python train.py --n_layer=13 --d_model=768 --n_experts=64 --experts_per_token=8 --d_expert=128 --d_shared_expert=0 --activation="quick_gelu" --moe_layers=[1, 2, 3, 4, 5, 6, 7, 8, 9, 10, 11, 12] --router_score="sigmoid" --normalize_top_k=true --routed_scale=1.0 --balance_loss=0.000134 --balance_bias=true --init_std_router=0.0103 --lr_router=0.000744 --vocab_size=8192 --norm="rmsnorm" --norm_eps=1e-06 --tie_embeddings="early" --optimizer="soap_variant" --lr=0.00279 --beta1=0.95 --beta2=0.99 --grad_clip=0.5 --batch_tokens=[32768, 65536] --seq_len=2048 --train_tokens=408900000 --steps=8848 --dataset="wikipedia_en"
Below are experts of layer 3 (counted from 0) of a mixture-of-experts language model. Rows are named router (the router's row for the expert) and show model dimensions 640-671. Each number is 128 + 32 x the weight over its row's rms, rounded and kept within 0 to 255. Numbers have three digits each.
After each expert's rows: "comes before" lists some tokens at least twice as common just after its tokens as in all text; "comes after" lists some tokens at least twice as common just before its tokens as in all text. This comes from a sample of Wikipedia text that the model never trained on. Tokens count by the router's weight.

# expert 25
router:138175106194149144164183123146128167092109099133148108157140110112166102079069129140103119120101
comes before: " of", "s", ",", " and", " in", " for"
comes after: " the", " a", " and", "'", " The", " his"

# expert 21
router:124122107112147106141151131142083135140134133121108121094132136139152128105095120080081126061159
comes before: " |", ",", ")", ".", "\n", "–"
comes after: ",", " in", "19", " 18", " United", " ("

# expert 12
router:127132120119136167124117079090136056143099139156124154102129126097102146139160113122106191108075
comes before: "=", "-", "\n", "\n\n", "|", "See"
comes after: "=", "\n\n", "\n", " =", "-", "|"

# expert 61
router:084151068162106123129136100123191163146154124116116171174087114124131097092151095161159155141097
comes before: " to", " of", " in", "ed", " by", " as"
comes after: " the", " was", " to", " a", " and", " is"

# expert 20
router:084136140120132103109150132149076067167112174091108139134097132177089135129107127155074107144122
comes before: " |", ".", ",", "–", "%", "°"
comes after: " |", ".", "–", " (", ":", ";"

# expert 48
router:107182051138169105128139114171096051082139155141138141095098134067138199134118107115043086113086
comes before: " |", ".", "–", ",", ")", "%"
comes after: " |", ".", "–", " (", "\n", ","

# expert 24
router:114145095101182133119123115122116159153119091090129073116134167121173131172123105168065096045098
comes before: " a", " well", " the", " an", " \"", " part"
comes after: " known", " such", " served", ",", " well", " driven"

# expert 28
router:105143130123091087128142130130114114150151123117124148076155097163150134102165063157098141089140
comes before: " in", " to", " a", " the", " on", " of"
comes after: " to", " was", " and", " the", " He", " a"

# expert 60
router:102150142106181134151117155116111104084052158131126096127136134117138142120101106151183124077108
comes before: "-", "19", "|", "1", "0", "born"
comes after: "\n", "-", "|", "\"", " 2", " 1"

# expert 40
router:172140095139145164150099130185170139112193169145168118173073151124099117149127103121127083051091
comes before: " |", "|", ".", ",", ";", ")"
comes after: " |", "|", " the", "–", ";", " The"

# expert 6
router:147111128135144155169094110174150156102113162169130085120120127086121143151155063116129149129130
comes before: "|", "-", "=", "The", "In", "On"
comes after: " |", ".", "=", ")", "|", " ="

# expert 37
router:072145128130140122108194100119154088164152141103105162116137060103122103097122093112052185096057
comes before: "\n", "  ", " 0", " 1", " —", " 2"
comes after: ")", ",", " —", " 0", "  ", "0"

# expert 53
router:147178088084101155141171112127077139151070081064132108135159096121098163126140085161132150103136
comes before: "-", "  ", "|", "\n", " Party", " Total"
comes after: "\n", "  ", "-", "\n\n", " \"", " —"

# expert 17
router:154163085102107138128170104158114139146150169139136135079152101110146134153082101094104056059066
comes before: "-", "  ", "\n", "|", "=", "\n\n"
comes after: "\n", "  ", ")", " =", "-", "="

# expert 47
router:196161087085141137118187120126128100085144143138162168178138100180149157132157084098128094059084
comes before: " |", "|", ":", ";", " of", "s"
comes after: " |", "|", " the", ";", "–", " a"

# expert 41
router:142105131121154160177154134164197108094121135190111173126126116102167151175086064114128084115149
comes before: ":", " |", " of", " (", ")", " in"
comes after: "-", " the", "|", ":", " (", " The"

# expert 22
router:121221111069150079143152111111125129155092102156100097111112093125134157119082106133116097096120
comes before: " of", ":", "s", " and", " in", " ="
comes after: " the", "-", " a", " The", "al", " his"

# expert 30
router:177159153144159112187167137109108129161122127103144160168082124167085040070154101133154105099111
comes before: "|", "=", "\n\n", "-", " The", "The"
comes after: ".", "=", ")", "s", "\"", " ="